Weights of a small mixture-of-experts language model, trained from scratch on English Wikipedia.
Size: 12 layers, vocabulary 2210, 44.8M parameters.
Below are experts of layer 7 (counted from 0) of a mixture-of-experts language model. Rows are named router (the router's row for the expert), down (a neuron's output weights, with its number) and show model dimensions 0-191. Each number is 128 + 32 x the weight over its row's rms, rounded and kept within 0 to 255. Numbers have three digits each.
After each expert's rows: "raises" lists some tokens whose logits its average output raises strongly, later layers aside. This comes from a sample of Wikipedia text that the model never trained on.

# expert 55
router:132112144179205088184128118138107174106113076103085122145133085160104186097082147134144156164106151139161052141086178159178098125103120182173134130138136098138138079129098122107164072100188164095104113158078132101142094090182175145087095155168178075101138115094148104133150129158114081124074119153132174172166111164136144140159111119107130133109139125105187098129110151077120190135171156120163106096105180134093172151145121107126122094125123091128136102113114121144187130148117138174127110116079099158107102106128061066164156075115196120173113204155080107072092139118131169138
down0:171067130155164177131105156160112132076111142176158143151120114122170147152110117140131157142123114111112134145158104130138094145123135085130115151137085054088067137106118112036104072205154114112161181132148144126133093132148205138115125104109119191060139155110150135187089156118106141143149123137103059130082126117167078102110117138100146135080085150202222135094158137105114187138117117164167155111140161130140140073125129089148200096055154146096093103134111120194118143198148116122093121145156105093118160092151160132089113143102138166141106054153122145137121090102142079163
down1:133148112125114176142112164139076121145091133143090125101059124132128128080152080130073067130145122162115134116131125168079082136119129089103148175115188178114082156139129158128135163095209205151139117122160095074077135105095085104093104149144171120129137084169155157110070138135146097164103166152168093147151118131142106163104102090137089191208083160127118138118077140125165143133150081137108114099130201100108123153141146092194095157094160146192095150155137138069154130126072097138098137051114154131135155109202139133136131101182119150115138120110067124082108137144197121177
down2:175164094141146171136115117179153127131119109082130089111162086083145161101077150167125128142111171118122156126103104114136152157134164194119132126115084166101170049158166091170134148078153150102170151076136143135059094162162142107113090084105132141179144116160096105117092124147169124113187152107115110136118164125165183164141160112114077174129123128116142111099146173132207135104057135125182187190142117121174137160076140096173139147107104092143142168185119197158097117128114078072164157107122124090122081138034129128149106114160091078069093090148142107129109160154121086106
raises: "ism", "ly", "ens", "id"

# expert 10
router:060151164116151135131210150118102125166101117138126125146122150075214105151171101155100162154096137164133145087108146121073171145099084147108098125103086083125097110121091189152146134124092106141159083110174132190173104161172117164070173149132108122100142130145158092163138060113194052131174103096160136110116103162146203145080119116132159092153197170100165112089110125147151146098115153105075161108171106125102103141115169164133192113166144130119129089117133110104180129116132128075087157109118036109119079086163142143128123150094107117168084115147104143103097175171126158130
down0:125106093173070094223089107103109148122161119095133116120149135148151066128127105105144116165127147171137227092180094121121061128194095172145140153169159028119128110144135151106129130218077119140079080164187100137119137086129136091152124103132148138132119095094147115141120129165176110126127154139095148134094121167128090070125147134173132103137114148072134142129115098146112106170136099164124182114140177171189065068124132124160074112126100171089105192119133187164108139161116136101111172151159134115106120133137097131170056063145100147123099129121133129187101112128157144131
down1:117066094121152147107101126142102143122159143148006070117119139133119147140085162153123136145111208128083175083136128194092118139152154050138185121168131141112115137151131163168111201137092164121109064166110154153134134089171135101176141097153105174145120134143103120141142102167077126138142061105081119147069138130136126151104069181123096126088111120158163145061185146125086130127126101163128147140170126119108122112154128113131116089075103089114174171099166073133141131172143096070136152086112062142082119134120207145145107135166085156160105104133167166122124168186115158131
down2:108123147058149138116068147117169065133124150083115179122155099147117133127174150105105146128160106128143121056144131163096119134122180101122168147119108125158184163103131171104108129078107057087195143149075113132130167164144118162126106135154165112128155110110055160148111122097137165154102135149143144097139093150135127192072161174136173146096104145115113109199110079103136100095107113121164124131115133130177204145151096061124102183121108169124134135103204126097093122101083181143123061119147124199076143185105093154127070167082123156137167159114118072181134075160159125097
raises: "ing", "ed", "s", "ings", "ers"

# expert 78
router:143088141129096103177074127086086186155166088147106134104102106103117104101175134178177079126187163173153135081137162102091111096120165155084177139106072200094118193083160129133119135098124125130105096141145150133146161122079165107143094117114094171135077156111110153089103158192169164094139144158121111087156102143094194137154163174131080143133141153128165147135125141169142157143062179106106121099143156175178142161144133132098026111148134104116096077146136065107081144116130134098105083127143110145090136176140063115103124155097126129126094078171140141118201084129139125189
down0:102151106119097119172130124179153134145119113105133103137117133201135144123125145139141107155145148175169107114111146131214104176093086087160114184126136122119109130115178071151104072147127125090114123144169113113209141109170085121097152136146079142134131124137078102110095060164161187167165152095062092094150137120142134084138089121216102112111104160205108128133164157099081108190105128130129109151150089161115107134159123129079110163116165117162178113144054132142123173081142107138181128104117183070149069138106088087139164086106170086120098095146133137104109115132112166030
down1:135128161063125097120096143083136109114094126107085092151131106132062177188186111174061142146073123108150145125145178183141104163166147138129157207153140131151090128170082102089160141085143179166133137152172153100130147084175088102119166129085109102135142141120146102134209111117165056120109141140128166164122116061161133059130130110101163159119120124121043115112146123070169103134178072107172133128121101119137078098125117145084154119150159187166115080164130155130138073190154105124115080090143117176176125149117056136137134125175106133133178170111116155103093143106104116135
down2:136152093094096100152058187151101098157154110119100106111116096116167136103161120132074143217092146161175150076122175131103128063127138140123124157137117113127183043121153116169111150179181154127119070101096097080068171129134118117161099168105101108120068038151162115139097172152145127167200135146110167184182129094186139098110113130132118096145100155125120150148088124115141108108134136117109127185092163157171103119125179116128142084148123176105124131084094172097139100150119112095142117146125126144151160129071166077170133147087088208121115051114166151129117109149121175117
raises: "9", "7", "8", "6"

# expert 33
router:179136125084082124133164148164136081091104072084096145111167139125145157105112114134118136133132067124072137096132131121090166130135107146081146132107149114137098135155102134155142190154121137137120094119124100195091112157187090084097112127132128074122119188151105139160156124145151163122157119133110091051163146109136098149127154207113149060161140079140146160117112142137204157069117161153129168147165100107174113079090168108142161096086167161061143126162120157132213099107135095080050126120145101099172112124076109134131162128073234109120088104136151091151143158128123160069
down0:142209111108130086125100107141088181143085156107092164145099113156194113146155151074144155166154144086134105128062169151114139094143134095135180096113128213175119212108181139112076147104104123150118154149116151104103152053106156155134088132093145159103136135080130164079135179119115153163149103134079074076116125120106131136053145146131072160064089143121124152172178126167123098114163165089068080134124110128121116157101131122132169145178123151154107166120192164108105064116160115123110083094134176120147176172122140117158126083116097131045083101112151131098142104123137160140
down1:105146093132167185024134067058104120152110145148135108081124112159101168145107074148152158102086121158082135131130136130203082117118107083119123088118204053191115126119117142126152134145110114113145169112085042065143166143139120122146174073109097134161164185120090101190127142085125128138118099130143137113113153119122116171125120174099091157164112131133154107086206152165101116195106138092143130150072102117155184133166130121122187142130134139176142100168104135165113172153131133115130102123086156144135120098109186092130153139125124111092078082149153102176134162055132086111
down2:089113121102069167158129151106123144032092100151126100075125116098083148102174138084041143104119119140119114112133102064119095155160156100113112151095160118133175170067135098133138155169081102141176185116127177075120160111177110113109123138175113086138171137112108119205151167131116120167125092135136115161206119199091136099186156131133128099149175073169128087085149129091110180136130127114091114134132130140125161096139112111149125087144118155112050132095145132136101154158138170157203144106146102166078119128117086125058180147154167127167141120163123141147152186095165077093
raises: "s", "ing", "ed"

# expert 88
router:123157168097177152086083097155073161097136203146185144120072089087113172091105156167174126107165133172185135184138117113202095083113137106091091114124207161115116109176092137146148096111073085124163131105090146099081100130101150130132096129205123135098117149087155153121154175129124112143051114177118113158142155090177100111156132136217168161134065166081091121115154154115113104131188160121146093093061105116167158180118098155151108132186136170077132095107125162127109057105123131140155148135122131117152139100113161122124168116134149123096134169153144082112107125092134133114
down0:104062058128138146119090125109103064145091116086170137146155171221131123167125131118129055156176201090101115116092100170141081146115135128149110129120112141166105137089147171141101184107124142165147116234117154159075119096101082107114112148195150142151081131153102174121162185086102135130095099109124151140145134105084105139125105144147111105145140163145151157166097145107161130127128102089090166066118099172093135064203090102074134142124083140117119171125151101101183132144158103146134181151122111118135128162133155147109123159155131142099080083089121098173136233132145118120
down1:230123105129118108103088150206161143071138113123108129121128156102148157102125146179146085141198055149125130112187124124093141148123186132097150149101105072164117176116176159119068089130096112139105129116123095071110124118165109129130180027190176111133104134152129130135160126098118168139130064111140109117181140151159126135119108172138154122160127138090111160095129150182166152146070192132107114130155113120087140119108115174165118079123064139068081112093167155172120104107151119048161135037119115102118132147073151132135118192113151188146142138127100126125149140096137134116
down2:190160125106118124165071149067102157127123161171121114088170168103149172124159064125098108107135154118186095115142148139156152120152145139133094153099140121111147151206068143173085141123121188120124180160138163083095164054106118068109167138101086147144124089118126144118102117118081121175117229142128121144096164108071183131111098095090164093174162082146179112111167087111096135145089166141096097120126157142149130028122134131116168139139133080178135159115071063136109101169166072133113130102075133146138117141134085085171140140101104101141163120115121153125131123194113156171
raises: "ile", "ot", "ob", "ig"

# expert 5
router:074146151173183118094134146107126167088113119063112091134166165170130169102121116063193138130095104130175066165135148143168101097173174169162100117117119153074156114129115113136119091135158112090094096133113190039136103093148178133150100136143138128090124130134120183144145121158101091170078147144118151131119151095093184151136143095155146106115141148118193143126119100058122154134175140105134113130097183085151154166120068106146080150193091096155127097149111124136146105125133076160139105110083159129106103072161086112088120144162180093189092136126077113053163194169164159100
down0:118132144169095107131104112122137151145142166097155106113139117153109081156168121151071126093130092098095164066150152138068158127143102216171084155137163127151132092088166122070164128122126051166143211137144123119132143151105118184150171110152149136054178126141170102163182114097202120097125173120081086143121190139128136078130155114129143076147129102100118101140096087101198134048116113130120151115155138150127126051130181155121136074100108184113051139074121176133112134182134150155119086100138098122139098139094092138180107087167112153117145140143113104133080128184128113165
down1:122141130105115124143099146175076104123154126083153184124134183151111129148181131220167058100098137105107125095099141215081118082142165137154124119151130122127098137138122136110068119111113137150185073162139143098072206148142108126130172136125098088123067193125162107094126125092129135083140150149109110121153076086105120121082123142081155114109151067129080144093108133157172131122092171120127115121191121162150131064119116183111196103120119163118097136130180143112126123120230095146120136158090163055133123115089174181141173093136167148158144107110141126172119093080187116116
down2:081084200124115102145113133140110164128155136121102110130175178153164116105096166179159146166136131174120142136144162116128119114109128071091156091133087145175132112126111184136127154120092102079095108171122118078128125148117110160090155167082128111058143176168141102086103129163066149095105153136087101078038204110134069139127132094143105090122160141157121108087140154144122116152070089160145149168198097106133068147135129101151201115171135162089150150139101112082178174116164117110058153130139093117075057108172108161125150083161139116187120140131117169166094100162131142183
raises: "ently", "ip", "q"

# expert 58
router:148062175155112098134141101132119119106114074108184165165055109143161127090045136077144101104145172091100111122165110078138125106113140148069104135099162128144096144124115136074153202170163126125151139093164094144171163133107119158061149063114097112181103143181107085177181113157071141079114097151137117105189152175131152162151115139157115168136100167124095124202122194123091177124169172146087100101142101103161161184128168101148088100093130108131170083081131184147142098159169168134143115123105161074117132128131130117141127141101174078147128111125145116137098094059133111136
down2:044115113102141122117082171148147142068150168148100188154120167176140117124142140164102111142087125110134132128128140153157108150131153081162162188126119093061105137128103171104109100170082078131157182162118177139118090101082114103156166121157107128141175135119152104149115128114094119161103074177134158115146138109119085115143103105140088110147186057162125202125111115107080118120099114105076120094123142079146154081155207138131127168070116135058082065125099146087138095154102101129110148164128146150138112083086157166170131094183146123183118160193109121136104222129094180157
down3:106093159149107124148106145086172108143068091118114170097093134119154180052090103103096105157122125078139129150086130162152188158165155148140093067116142145133065111106140196107114103121126173112112144142039098126217150110158132188186166130134126116134079099120099120100134152166120096151119074161127072065118075173104141110130142082115123107138146126134091130139144133149107146110152115117120195141169097102137194131078141177174159113119113099092127166099200060158157159141137124133099143099148143130142132147135198130159083107142134122084182105170122074070180115150092127173
down4:103152099090110148141102118061114139120167172120138144114139109142161108154109110144100136210139118151143095116134085164094159122144093160205120208115058138143112116116122114092213046082121122138085163119152151095113110165154087104113182118059126125110146130180084089115097128135151166147136125096118123085099110129111169118121149133113105138111156115080172031158096079161145131117070163143111101147178146149149120198153142140116104122106149173126165132107083140169084145132106088151162151143152041165188166127139086103168109115081161119114167097103128174175096142122139188099
raises: "int", "ceeded", "re", "c", "cess"

# expert 84
router:138150167150125094117069078144110162165087160118123168091094114115164179100170048113145143067120073157171088103155128126187145118112134139136145118126095156113170102131106077134111132110123150108157174116179134134167141093089164122131143110124159187137101129099144146094186139144089089173114123190179121147152166111170167079147164070114156136076174128138111092101118115160130163142109150170089149101088084111128143087089154163087097129145083132146119072142120116166073152098118116162086147068170141070210106081148157120065119122105145172113160157170161040114126180160135115140
down0:163196132207144121124068110118139125060148104174118164074090124154111173135118164119181096084125190170143112043122129067134130134191121113138143116129117072109082134079161142095143069128117112117130092065074175097087093110117140095135113114142126123115153155107143170128175177129171118102130113156152071175130171173079161068138103147152155139109145093188166177107124087111139142137122170128131127127131167133114135109119147134136130114084146132150084158173123157141081102135081124106163126152154164093127094091119148150106112133152079119067166100191106117196128095047128144197
down1:071132171128140122108138098106134181154122120126119175087163131149105089163116137163119131115163143113088127129049115100124200136090065127104083129159166136176117134088176164146110156111097142129150112122168169089118133181063066178144122178114136067174109116137073121134081131120170132159127122108107100075140076206139143175122100115141170051134092136073125107067161145092120157074152160158137141102144126155105172133159181084136148082124115132072122120109121106117095120116120119092139217145197087160155120145102145134155123156069121185120154143153145125183149116138159163054
down2:097109121100128092144059135115165083176088104089125110153130089103136162152157105079091183163102081097136088142138134091068137162193107111121131109081118137130116083102138140134118146133124151175116184115093223147141131085128104176166141105152101102099096147175138141114114113098101138176101101155071060074145133105131141174097121073118117195151182185162149132119143150119115111170099163156138102109206126083082110175139150084163179173120166135181162159082136107079121148123142124153159182129151111158161084189206124093165121101116161139135096136075149161111163140131142115094
raises: "9", "8", "st", "7", "6", "0"

# expert 23
router:148092166108101120163161161130163155078124133160096134156085114069170163111117155178086128115113175178071175089158122124137101178158122059142139180116130154147137119096087169169165068093056155129159167115107145105091134124088038166187152107080134165092122102065098145153148185150131085180111100154109156164109138101151131114107152094114120172087109131157134071123167119185137083122148100183161161115079169128146084079123122132145172088123149122115164126117137141136130086133117119177134084170165120138156142103151127126165092099151073141102095159149056147143128072165091078112
down0:081110093171116129129114107093120058156104077169143164162131151077106154175166083182141127089136112147156121149149132117145110125092085107160113103179103146086184160144174127128065171159171167112126099129097096168143126103072133123176142140138103129135183196106088135116118137079095160169129179126087131109112163138100141161106169105095101143105089065158105121174093128147093123126110078079114168118202103236127117108150134101123193109091128128073082151172154094092135093149145152185114109160142151110172192114098130135129109157099122126128138087098121151145118138039146073149
down1:097091103145103108178111065114101146164135084150142120193129178121103092124136116108121146123182173114151168091095157195140111128051098113182085085133162151144134163064131156109129152161083143089166078132171154140043142153148088103080132137123145139176158155143118107156167102101129100111151077116137142103058178202103141122149157133137148096164153073077112142111150128164045132154128069122093168119127149102124093159097128130111085133108102106055127108100180084110157143126136149103157131152130179150165172092143186113090184153147126171135118106127116165109169196093160114121
down2:113141138121130112106216136181152158080109101153087129107144111129151073109117120175168105108152108090152159121111115109107143117102108125150129124149122116170153099161137093106154152125114121134080155099125126153112141114110164117086108148120098193113144095152055120130140211146117073145076122157134118193056094132052180175098131118101136161139086111109092131123103082118058084128122169188134155159114092113101173086128139208128213147083127181151143115155116137180121174156078103131089115159146129101066112133122104082124146164139169123147153127212108114156216125129163171103
raises: "oint", "our", "ours"

# expert 91
router:066102089144165184111182136137138132137121161129158107099067168158066130158086107135092109113126144148124146113133111113148113138115115148139174151129142152129065124162131087108130182160121115130124163151183135132144146183079114179095177139105139126166147152163094123106094144071093123143116093090123111127082154149099101157052134093105100161083159154149094106189114114156139100119196169139119148104061150137142151108067086123142048088150088084122121128138087122121181128140134108118081189185140124135016166110098149115162146133136182184186077125176168086155156076134117100133
down0:167128100110169075019136173159128160107129125168111106167107098087082096126161150104083056124116114099133127182103130128118125091082176139106162141121112143170060113112142113124103107106095129145083114117193154147154102106128161158156143168137171135130160099165175124130152101130176152166126169058142087160131183127140140137117142101115182096172121146142117104124177158129101115138136106121082086119149179127189133123147136119106131113135079105233095090178129127125138116116107091131135142147071113101192081073155091133169098196151062152107140107100168148061125086134162137188
down1:143161150107124135072098107147147140107119137138163099130141143176136140156136116116198128141107108131097154090138076132134111145151085073089172152113127106115097124126101115131167183175124188068111182091141136102087087166122089179193104166101197120179145094119091130150178091137076119163141160052115042144196183171106151156142123142121192118105122120172095120102092109107059079093148093116112074072156094175097098122131108107152126142129110120157205109135096131179107133112123160123176136141123138133149178130109139058146103142123226136104156115080103147137095155142135136113
down2:178163100197101175122183135109077172053132095144129158141094121073137140156152141175084090105089106103107095115134142132083139076132053105088156072107207116135118069118139112119071116139140140165179123098157141144179101176161119103074131141091154149141153144091112088153162107129144136141139088104095107129090091177120150196134097132128144104103148116150139149095069200117129161124161180111097139138118093109105085072095099148139108146135118126140128089112153171124158110170080140178155174118131071116146178108192154158204160147128117104127093165170147177139113121098137113058
raises: "er", "us", "ale"

# expert 0
router:121138158126137134160189114165101142171117160116118160121108105090085112205102178087092125196162161102113155114125135128193091060151188113136121153164192128128179146130123189115161130131147178155103163065161080122106145166085102124086137197108081121082114108107119112088193133082082142087159134146089150160142104134106118144173137141073163113091136131122080115170103098127135134122129142105130136185119102082108130091174116150110119095098148150148157126108103120112157157172143136148077085130116024172061141157076177080173154177107110108113167116084158144129103078129110097138
down0:125115138207101196159143168135153147077069128132110166119168150174144137148218139120137101098102129139162139196061191141089107116062109111144108124143135097141133111108135147099151105081088091123163108098102148134137168130130121050053130120154139125126122137066050141139127146121124172096131137112128140116130131149067129145119141188131131139111123142116076091125150141118156076222086164015133109077164140136104117102124124149096135134135190100097132158098159114098138106147124115124177157158157096157190074169092093108088131142169160169155108112144069117134125146114108127174
down1:139171087157120172140089127108116098141068149118131155112120134110185174117248107203147190152126063133137103125187159084148158119102106100105139118111126095077138147140148121110097079139160121144150155054185161106141118071140074095136168102109127123127136099142160160142094157092082198170201118131120123119153084153115139158099143159132085149092099105110087136166140165145143150174069083150117134145143132104135116157098101133091128124135176090148133140073157122182179138096084074117040108124119135138157076097096123131123188105079144130138093052147162124138147149115157143137
down2:154111038159103170064088140109089136143104120151123084162088133159097111172050104141123090119160123145117124161061094114083142129108131122102137128156164132129148155116191122123144178073151107083100169096151149167129101096106191136152155150156133109146107143077143176160101188098157122156143148057128196112089078101117175180117089139177111098137102189119138081186155036090160155107137119108139136139123142086132118072082125126117143178097129090164138151119138103103145168110115144141117110178121117096137113101143137160162153132133160135087086147160207090142154180082180133088
raises: "her", "rew", "ever"

# expert 70
router:136113176145103169181070127147119071130127109090196125131086103085138167110090111198119112172140123116091085080117128063127118134120096120108167151093118155157102085076143125153147107168125122184123115124184165121086087062137127103099105128085115138118095120093136102161148129175073139112134145126128147124131142163159142157094142147103094142141118154167133098135170121103130105165134146161154118090166124203174125087119151092121117104122141150128114163099155084117134100070143118081160201162102212091132188143050165062046134167088186141093142106118165076132142183165099112172
down0:184110132160101129112131149108141113095192094182136143151155140137124161159160079120102109084087135137108116152108112175151123048136103160076123122096168102095148115119144131175053115108153148107165078099127153163127140176074151082151143149118138121138141095100075109135068085129128089090097192149119139124169114162169117123144151147187171140194091095086123161148119184123154140202142086164181165130082073093099115116127107105117143192117124175149095152205126171104092119153107137079107121093117123136133114100158126146169118107219090101138118159083116127108157108023106116122
down1:054140131133104132129119129153122161122131120102142119103084138104164097131173174167150156149086129130092160128141156116057096151063088145160129168167110131071118156137125088138155134067133086137140078146106092138171099117134144109103100101152099160163116117207114174207116136144121161108092132132170139080130126149102019173099160109160103135080164119114137125104115140125133143093067118126131108101184108162139118144116083093147181071168144143142079142055122113044115136192133121178172105145182142120180153137145135178093174122132142136185178105118118116123105154117107168041
down2:037129102142090169140084107099132145088104164126111162083189114115118134189120143197112120123109107131114142146092113167122165100097148048130114165094059135173138152152227128163132143104153190108136172168081171149121098105157144145130183113158102134139130075121161143144172106104061131156148108145091140104140098101134099116123168140126185125130156124133135089155158127135130167095131116123124087124158140070156085113113100105083132108136105140152172145099108142111162128113146117122105128154122099179077086177147109190192190098140149149125138149054046149066089053164128125108
raises: "-", "s", "ings"

# expert 4
router:143091159119155143138084127150096131188115060129150100115157098083134082149134125118113165122152073129188170120147167086166110136140074105144102112176153201161128063134132129091170142138155157155154161100118141104112102134065150126145087137168149129124092123108116087051135183107130104107091146098097132108120081122139137168092123176214234194136110174055154074144130109137108105099141123155103136116099072107104140202169095107137134114129136109080139088122143149149176168120123130159078101153155138134115104168136168117098087083170054106121124119107193068141139122117139110146
down0:174111172166134124170126105170084118140108148111124106152122117090141137139084154203157125079087109163183168145138139139110147146181109171067143079104145144138125147150081074170181157116097163106183083077074129084127093097066166117121135152134082126087129059156141141085093112114132132124127123167198093144168132093131126107125078182139085134167130145153157136093095160103136145146031109177112177140135131096078135153133084114157182121101119120118144192106136038106073116162121086117139152143149112142173158154119133174129152108114127147161137070117178097083100082118174142159
down1:189148125121123171142093134155126151122163110112143133111148154121166170138111143118113152102037112117165126149094119124093099122130088092130147091084076137141112139143061121132086108128180168135081086097103154195177165116157143089128135116104125176170143101175143139118132105190151154147168102101180112073115096156123141132124148112104068077097174169186096100096198109138193114099077191077164089107142137101072134092138109124195143139131156124124095139089146072116094136061089061136108141057163175143182110157144180143165073154151101160122138156144152119087170142122154124134
down2:112189108138102132134123084122122063130146078129091135123154166102100182049163124151129146138108146141105061063048144122120127178136122131062140125106108138198117164125145195088143136116139060111139127127061095101124087125128061210116154157120121098113096128116160162143123134189102135144163103063171175138080122087164167086135155116145103115138149077163089151103158165098131078058133102118151095147132104157122146128096155155142120154141100088145161138116099131153140113141115146179069135214136130144087095188174126097138084118122114122141165186157130120176165152162149166116
raises: "usic", "ouse", "ities"

# expert 7
router:128144109137106135131095127132149109187129118052107074128154106062131147132069152139144132161115115146126168072126154183151150144167115158102181120098152161153064142077108061141104074213166174141079164154164155127092115178158145087117109137071141072121087128090109113108113084139158087155137113134146072159121167152097103100151114139106132095097083122197098189154142098150109099129085169150167185095075165159116166168105143126164093085106130127100161122135125142136175151125136115181088141105154139077187134147138192101083112090148097144104118090196136163151145084161090137105
down0:146142147129115130097082123135135136147103125117119134111110124157118131086093153145081152140106084115094100127102173096116107046173109177075110158140117108148122104109188125122075134123094092102118112116164147133138140121120153160165076078186138133110098132167138147219096102087132046131134096118171136169101097166087125173101197077158099115155175106129159097108137103191136126122053175123126108107084116169179110143123141102116174123136179093088135192080139178090156167126115155184148193142111208115229116129128149131111101151141122123132120078071128154062136151113134148163
down1:105198117117118154114132112168129146119091125132111165149085118133070098171116135102136122085150097060076085146111119118146169177126155092140092117176167133165127133110152092157132135059149086171081136103197073059145174108096172148105149143087111147093071123051158116138139134116161143120120154165145159105152126140153135126179131171151114093163076116135139186083167122151121136104093077123153180115095137191113152095105124138150147143125083114124144159147121152121133158152108148135133126074165153149123132095101123109126122119096010144121129131157127108255124148069108131126
down2:121080132113084096156160115130121111105185144199184114202090142154133089147111138173148101147111133121107162119125149138117041148115086152116136078132092117105139141123166102131136161170112139184090172159111122129177138095074105133125119103129158106113120159116109160171111063070053129121137128123120111163091121086164120095119123197095120203077138114106145118188092186110165102112170163096130130133137120066132154144121144087141105148104136092096172124143112142131091129156183131165121202138127104158180123104135110130130092145107207161111117095145168136000136114144158111174
raises: "===", "The", "In", "==", "T", "|"

# expert 87
router:085099119119126144161131139173127181129136050107047123133109150122129091153155147086099118162103181105162118165130113156167119102201101142103125119125109122150108119192089119151109108138143145129124118138106086146171100142093111048160149159178152140127128105158116127119080128120148129146111141091100151150132187177125183144156107134099170118140122152090124111143137138030137137099163157111130119166168143194081140193174052130200117177127121112132108067068073193128179119152169095136121129138060102091068135177107107126164107122171186084163108176155130146087144121109109160092
down0:096101126095095133213100073112106171181133126109110073087103134125116113104151121123171179155185185068104138121155119120099122109118176137140099140149189138098104180120177122135158207107116169179077122146121125106129105102045096139132056138145125088166070184122085128135173127060133179146146153109111152055158157135135112133149149108150194137099062154124156138144149162127163097067118146136144131145138113118091099137112140106120133114139117099077114099124166076146109100106145180138133041193122129181133163166110082136129105155190117118105205125135136124135158129150136100089
down1:049116124149165078109106170116138116138131150156104084140169206099180097146135109165113116146175104129148137117100161161139181099096122146129204119129087136148194091072146072104111182127147154081123114167078118089147126129107072146154119184172126128132100149129115122094146170063113095091138140105141106118107167136128199133095103152176160153120105084164112148185070052124177108102167122147093112202182075135106148193143143142134165113158097126115123150111101088128096143146094118114156107100105138126079097084105110128098163169080152145160152132122165100137153123117162212074
down2:141136138124130171148155118184156135141192150152120090154109176130125100125167188083097181112133134157184151143066093153113094094122121150160137066100125104091113128152148140207148206087127158080120074126074107153138162152088097113127143134146087123163110153147148174098107138088110190127105138091121126123152209164129206186098155147120080091116149154146106072142129127096122098125109139141142152092129101128100109150149058131182082099144112108091078146075174098080105137162095094162147143135072100144104122166139147118141159152152098082086107133089138097043175159090132143072
raises: "ated", "er", "ate", "j"